Experts of a small language model.
Size: 9 layers, width 384, vocabulary 8192, 212M parameters.
Experts: 192 experts in each of 7 layers, 128 SwiGLU neurons an expert, 3 picks a token.
Training: a variant of SOAP for the experts, 4672 steps.
Below are experts of layer 5 (counted from 0) of a mixture-of-experts language model. Rows are named router (the router's row for the expert) and show model dimensions 256-383. Each number is 500 + 50 x the weight over its row's rms, rounded and kept within 0 to 999. Numbers have three digits each.
After each expert's rows: a language model's description of what the expert responds to. This comes from a sample of Wikipedia text that the model never trained on.

# expert 53
router:560449505412483549451562473503569403437543503503466521503540549466459601489512515450517561504529513461423542540510411392382423489476527422518483595408447551544457519489443447557508511544531611497506415578469458508498472604473548485465527493389470474515523482494444474547398523460465480508490436561493489465440451453539483509501534472495508639569481497550509498505430548554472519508452
It responds to: Third digit of four-digit years after 20 or 19, like 2 in 2020 or 9 in 1996, in dates and census text.

# expert 12
router:493439434417427454502523464562634558497520459560583423472574456430457567434543502488398545461457571468476441424567459511346500564489552454520447659491429442623503466516500405540448603590567517527469453584463509423549546599480562556442594573429529573548537522533509529519455521557526427516404492557482440463434478399481470409458538579548572634541482444453438506490507469494515442570533
It responds to: Line-initial hyphen bullets in lists, table cell separators, and heading equals signs, such as "- Danny Pennington" and "| Liberal".

# expert 50
router:523474528424515524471575462501571502393516466584613536492468472451478544449530420454469491502433539453477598462546479522346441444489499456451526589486447482623512483517508489521566542457552549487580480583499530535545641594491567482479543505485447517542507440475535538488477505522518547474464502520443502467506570485502518474464527455537521556547466535517456454491441456507424560566472
It responds to: Capital-letter abbreviations and their pieces in tables and text, e.g. USA, GBR, FA Cup, MGM, football positions MF, DF, FW.

# expert 52
router:565487535442477496517570535554528432450503484478519405504490509408476527478471500532355624547553490499517586512551435493452395608566524465522474532475474502531528474561530493525491538562464502454560422546439532483504633535479551453462526545459500493444507556513376542507405529490469463535431482547458572426412538485502463541410617510430461486546437503544493484516389529524515483497492
It responds to: Word pieces like ell, ill, ll, en, don, den inside names and contractions, e.g. Cadillac, Indonesia, she'll, often in election tables.

# expert 45
router:509466483461492562573528443457526447485475396513538506460457568475447588496501503318564518573495607507487480487514522403440381543528568403447453528405441551568374481445423434496489590552488457485415443525485537517576537522469496511490505499470485512544662449518521481584468506532456562581433504518384489407457575516500483468494498555550500570503400484497508420545503541539485547543421
It responds to: Nouns naming fields, sports or activities and suffixes like -ing, -ology, -ism, such as music, research, football, education, engineering.

# expert 2
router:489513544443512563459488459531532428477575484562531542516521534465499597561542372467472511547490518449439489603548477518424395457513514455492491562437464480572444427477513464529507574514548621521487486524481571498603591503525585547501517547456521547587553462558528484511433499507375412544447462510431467441503552441501581455460500565449479469586432484507515559498486550429541514567554
It responds to: Common nouns often starting compounds or taking suffixes, mostly transport, sport and setting words, e.g. train(ed), rail, road, race, air.

# expert 48
router:592475559515550539547545432454536452411464487585528469524505527448527599514513440499468522501482507429477459535487484471502477535519556438460480512576378437545453470506461439508573504486510539554534365536449574401575478467613578569489562475408597541582546487527460484458472547513542507494393460557495491461412485500486443476501446513579500613617476465535437500585473491481474502579456
It responds to: Pipe separators between numeric cells in sports stats and election tables, usually right after a number, as in 47–30 | 45.

# expert 31
router:465455481500501398524542461516557439513496516516547455471509442542504505461543379498539593528450494435442492461463537499468455571418552401390481550453468485498432479373503500457479494489514560503551500531500528551561489488528513538432525546483577591487512499497432472494425537523427522567429493524503395415448476474479450526454580522578447594465341542493483522532519534528573432537507
It responds to: Suffix pieces forming adjectives or nouns, such as -tive, -istic, -matic, -able, -ible, inside words like statistical, mathematics, dynamics.

# expert 35
router:517499619459526551566580480535487439441570467529562452474538468479507589489522477494548510491471526448622568471526501486458526485600579484526468612449516467526403449512454483538594563471471521460507491505441474511500500541468512437338509484441541495569537532523540497473463577516404486464444446465392510447519531445511452523492575410640534536528460549575464401602495461488530464506496
It responds to: Line breaks ending infobox fields and credit-list entries, such as after Founded: 1986 or Producer names, before the next field or heading.

# expert 34
router:546481567423559453427541557492510549523552394569542529509536510428481572550542464434484529521481492549466407517581485401422499487498550464483423531505463485537395377488521476582534541517481593498524482503459484487600566448421485510457513553434558510463546449565434521530454580545441402501428393510411386421472517493516512498408522413523443528552429530592512438518525569530542554586472
It responds to: Nouns and adjectives like total, final, present, list, review, record, often after the or an, including "– present" date ranges.

# expert 8
router:550449497542461534464532417450554510477570503543498496476465524470466515487494431458444544496418582555490403501445509523444431554561529450559472541433411439562499420537503495544506571493445528503469526482483575530466596495477539487489587501468549357517482530530503575379477526482531422526494525611472480378492558347551520473396604496446506520622439482589489483503332518493477508487377
It responds to: Short vowel-consonant word pieces inside longer or chemical words, e.g. propan-2-amine, ab(brev), orth-od-ox, el(evators).

# expert 3
router:524439501431569481496564426486578440451495478584511463473548588467475602507562511473505571520492520515500471502536522477426492555470551397431464550461487476539452489427467455530504516536492533454505510490475513482647538561573533509445593507477494562527545463512495475592426509462509524539450498557447415419426540438566457438422618514525384653551425458518473443513467446502471523527428
It responds to: Prepositions, articles and possessives such as the, his, by, for, plus word-final pieces, often in military or war passages.

# expert 20
router:564451575497428494491545470467544470417552494491487479591572540408455596424553447456516531507494463524485422531420477523461441486480517457460475578456506523513500529408514475540527497566540520482503458582449482380623488531609565541460528534426474527572532522481475431546483500565498509563492489568408459493410470354437458473533564427580471614560454412543445447482531497493530462538476
It responds to: First words of multiword proper names, places, bands and titles, e.g. New (York), United (States), North, Los (Angeles), Black, White Stripes.

# expert 10
router:576500512450569540435640466504521540440493490534492507415498480493500554445576523463456484521478569464512443538531496570469467591515559423439420532538499494533496549456461492536566532506454576508525447533490492489539651562520521546437616517427435463530583513557419510519404510538434516462396444501434471451417581495601459521431597518522440465523468525505540514540509519507500466556516
It responds to: Closing parentheses, braces, brackets and quotation marks ending asides, dates, ratings or titles, plus === heading marks in tables and lists.

# expert 1
router:526446518442539482513578467493508483461473412566523491565582447472608491505603444535462522539546536508518506479519480523458468515524538465516404555496409420624494429478484476498568517471510493479487446463428536471635535466549500483451566561450490561490640389527429469612439484504545462449469464465401561502431562502465490523478516424520503593513424462565493471562442530555526539539462
It responds to: Final pieces of English-style place and surname names and major city or state names, such as -ville, -ton, -sburg, York, London.

# expert 58
router:484427514473570503530554495463575403426519458570550478485491490424455572463561452422505527547422532499535500440504468453443461446473548413458446550478445437578462477420428445522532510543465558512572531513482493464589543504485549515447553512475502475575526474536459496521434530525470434574479482510451435409456584400575446491437547492465435574549429549524454385598411492547488509532476
It responds to: Leading digits of numbers in tables and years, e.g. 1,939, 1994, plus nouns like ball, man, method, and some the/in.

# expert 37
router:582490467427466489511533443426575405469483461569474539607541542483486497484512492442429567561548479546499523465522479412446469506609635440400487558505434435546463475525483481500563549495522572484549435495486585489498536549513548503429564548437508501470571500495533571490445493551486464498366470470486532460473522455545471559468614536433500578558491501509469397463493508458391437570537
It responds to: Forms of be and modal or auxiliary verbs after a subject, such as is, was, were, are, may, in descriptive or census prose.

# expert 14
router:463506633520575509455536517540517428468496415602523428516468573464426610547525551366504492574504470510507432524523441442483438560454537474540392534427506483555527423486462481567491530443546533519479443504456480501615564539487461485463513439437530563573551450486494489524460541504462470452391553506410533438476496462519439531469566445500572564609475546532520488470462528557455508516489
It responds to: Nouns for organized competitions and groups, especially in sports infoboxes and career text, e.g. League, season, team, Cup, Division, Party.

# expert 4
router:410485566418471442545562418500583498453564484573535500491498503463522479543615558454495560617484577458436486471563526476507407533531540476502488538384458472562369501538438413550558604486421505623529463553485602504459591449484547494487506614493527514487538535498564545533431540508562552583449476480483422462486493379545467445480525477573494467524530487606511485522530478494563531491425
It responds to: Verb suffixes like -ing, -ed, -s, -ating completing a verb stem, plus give/provide/make/allow verbs, e.g. busing, curating, gave.

# expert 46
router:482401567562467431562508507483547577545518480492498520495451517475527533533515595467482528573475530531600452443453478489443475515526536459461440527515433489542502427444532498541565522475454502587573501566443536553484556515485485466470550471460465450508595519495454486464400570455457598502467471563473524488479522466576480477444552441557483483510535482472488489538562446480455416506524
It responds to: Mid-word syllables in foreign or transliterated names and technical words, e.g. Tsinghua, Syracuse, Hong Kong, Angiosperms, homophonic.

# expert 32
router:491347476503561445451481402494642510457543436477459462491425510522530495511498491473437498513528496440492454520538466454407519575477524420516474580444480490482471534536537441496564510440477512600474407562485637487515520485546503462502506485420510524509500436572503508491456552545484541530470393546501553474458509470506501449514502491490560570581528541524454473547560445526555542517469
It responds to: Space or dash tokens right before numbers in stats tables and score lists, e.g. | 13, 2–1, semicolon-separated season records.

# expert 63
router:564509532433504543508612477559513465427499507467512407500568510482515515442503418529541600553513528553597536471474538474405422484463529485466494599488392476550489580481480496485510582526454508492556468515408522492505552602579505514406509526484569574413512456514533522473391537521416470539483448471458486462412505434522423459438487534492502559522510550494505429487535557472417480528451
It responds to: Line breaks after article titles and infobox lines, section header marks ==, and field labels like Location, Website, Born, Species.

# expert 27
router:549421478482546565420528418475551562445519433563493421452477488547537533503539477484519559543446504427439490471526437440387466479505575405418491532471426577505352546427443431508502541469469512493469445609450624579480494456501525529444501567439563480505611420522478402578432542646449486608476536493426512486437533523439510439526440587513420482600496498439471446508441521552539529585480
It responds to: Abstract nouns after the, a, his or its, such as role, death, development, battle, relationship, often before of.

# expert 36
router:563435482430437471511571510542636519485492519518596495529546540495502507543495431453508580554561492453524537592471493531484430467423522400432466531605422538558466439459440490548547559508432446492525366528457555484515500584497400473472521504492568576467530452537485477445487505449459416490440412459473547444453625519407445453390554462578509600554466497501477455527513551492503515584459
It responds to: Number words and digits counting things, such as two, several, ten, and digits inside years and figures like 1-8 years.

# expert 23
router:486494512464594401529531535439573506479528445451521487511549520534510597441514467444440533507562510536510492422525461455419475549513551481544473523398441526620468485429456425529508562483444554485595491441432526321454573491598608592449577480485518411506527459574384589458515579478521543519446546515424461441467580517537456479439445481545583485510462535620624502552541493535531587548477
It responds to: Mid-word Latinate pieces like ent, ant, ation, ity, ress inside longer words, such as Quantity, Fantasia, Occidental, graduation.

# expert 47
router:459555546487561544486534437536568495475504474571457469510536474505531473583519557528412553452447525574526526497558438571450465385553581450490491568494442484458466480574600487530454582523471472425565445630439513478519487582420480488405594483509511587567528521491486549613401487455493452527436381523528471463503535488522554472457579543503540493553444588553444451525468443495481403546528
It responds to: Infinitive to and auxiliary or modal verbs after a subject, such as expected to face, had, has, would, could.

# expert 24
router:518445541471575475439541465389556532437539415481531461473515446500503614456550421479491532525504555454561398485563504340405479441479557418493490555477493578492411528448419419462544582512486513571582453455460550448491508562552462464450617486447556503553507436513512550545446516507506533590440531600458452435458502517587473526445513470589503567524521494497518441523508594554435486503501
It responds to: Word-internal fragments, often containing c, in the middle of longer words, such as Ed-uc-ator, To-cc-ata, Me-et-ing, mosa-ic.

# expert 17
router:526431526487580515546559423467571503459544487469459413498541444530515481461592503493511501562455541518622486477434547488446515539517518448470477509481514481519448453513396499552462578436431510449524411474510458513542588544611494535476579484497482485534547440484542486527442501459490574484438468502496486460481502387503490496457541459506557499513498534533515429507524536555613408508432
It responds to: Suffix pieces er, or, ver, tor ending or inside names and nouns, often in lists and tables, like Walser, Pulitzer, Waiter.

# expert 33
router:518436513477440497503549540482513435451529519530510399522537441477473501495509444506456528542434500418530497505517508474426419507518593477479499481439542480485410516442486468536541573534498545508517485543499563428479555551510481548511519505392491496559635504542567477544474554504522463559494468550476463451503455459497504467464468534547505580573488540539461468452501486442443510546541
It responds to: Short letter pieces inside rare proper names and scientific genus names, such as Schulek, Magnavox, Leavenworth, Diplotaxis.

# expert 29
router:496502487436517430506535449546589502450575357545535339509503431511510514532534487478525549498514518449460443514494462481401478533478536392502497596394438487504425493417433515500583500528497523551525477523423478477515537504496514436469546510491549485573529542564475504538482501558509445510394406577483554413421534436465479500478556553517524568585449584497499488523441501557519467538466
It responds to: Second digit of four-digit years (the 0 in 20xx, 9 in 19xx), plus en dashes in year ranges and spaces in dates.

# expert 22
router:575469505432532434460556470592593502448487427526552498506527464438444613467537533519515529562469445529512530534507499424374504515544518493485438568433545464491491471452560408481541560465476552419513510562469538563522554531588505413429581528485488570460540455503560497483485500566576493490533529492501435441413502492469491465427547532560473568527478484591512509588505556542542552487491
It responds to: Periods inside initials, abbreviations and decimals, e.g. John F., p.m., 148.2, plus US, Inc and States tokens.

# expert 41
router:503492492416453485427512510451567429451556452530520510577455451488466498457545474498554543507389531448503520507391558470484421428453527436539526533473483518574496449492480491443529586570515521549511460579447540442572574479543519462371520443450503497475527462451435517468488491604539497505432482497443564459462448460491436536527552589550522610583428514550487536550392474416504497572428
It responds to: Words linking a person to a role or description, like as, was, became, appointed, elected, former, before a title or noun phrase.

# expert 59
router:528425503524495516501510451545563466471605504499505501566562509534464488567545516482425542516490507446477473461492462501441499564480576463526474558516445441543424476536451473500546588525502628553526485499428485502460556538551529502453479535458534490571506501575466480554433500557541427564471444525489522508481579512485512441512545488548465441509505462498487497449533503479553415498387
It responds to: Standalone space token between a modifier or verb and the following word, such as differing philosophies, Mixed martial arts.

# expert 62
router:439454546487434513472627475496642440411479510612509493488483571487505518550581505458482546560505542443460521503486499498349440492449532476446417591477516479578441506421537469553536504487487533550531428509419566493568509506533564427407601536451495559492518485580490535485443570578460497570505537515459516354482548464512480427431580473458520573513472494550481410479561494461535453507466
It responds to: First digit of numbers, mostly in sports tables, scores, coordinates and dates, e.g. 22, 34, 6–1, 2001.

# expert 44
router:587443421485546499523509488460545499512554560513562484608560514499504523465501450361536575571490484412483467464501499501442534518449508445471469530476548475484457483442458439477541554495472548432532462554464479475568502601489496461416627444503513480534512543550418550475490562548470559486432485601491469486519535518558505473500530478431484556554461493493452420477530500566520413529507
It responds to: The word on/On before dates, plus since and until, and month names in born and died lines, e.g. born on 10 February.

# expert 7
router:548522510504596523455529511598567509476467475486474451504532539438467640416500456489528538508510479365505526524487484515408564526465551461425452543559488504506443522506472443470558493549495587485505470542500590398518531466545490566444544431463459392453514447540526554582442482546488521524450521502478484480510542468525462488487533450544542527551489486567523453562436555552500441552513
It responds to: Word pieces spelling "ca"/"Ca" inside names like Morecambe, Lancashire and Maccabi, plus lone digits and spaces inside table numbers and dates.

# expert 51
router:538419467441499546548544460492514480447472391470502504479523543476473594480583459483483573523475533508453493502491495458500393547544671374489446496503500490609476514504462459512516537554480473479499432481494519503595532550501484554497479532468494523632695510483482458555506488525441526527472476461431480460494573566563544445473469474472504593539459569503483434565548481535450470554464
It responds to: The last piece of a proper name or title, such as Al-Ettifaq, SmugMug, Bros. Pictures, Avenue, Creek, usually before a comma or verb.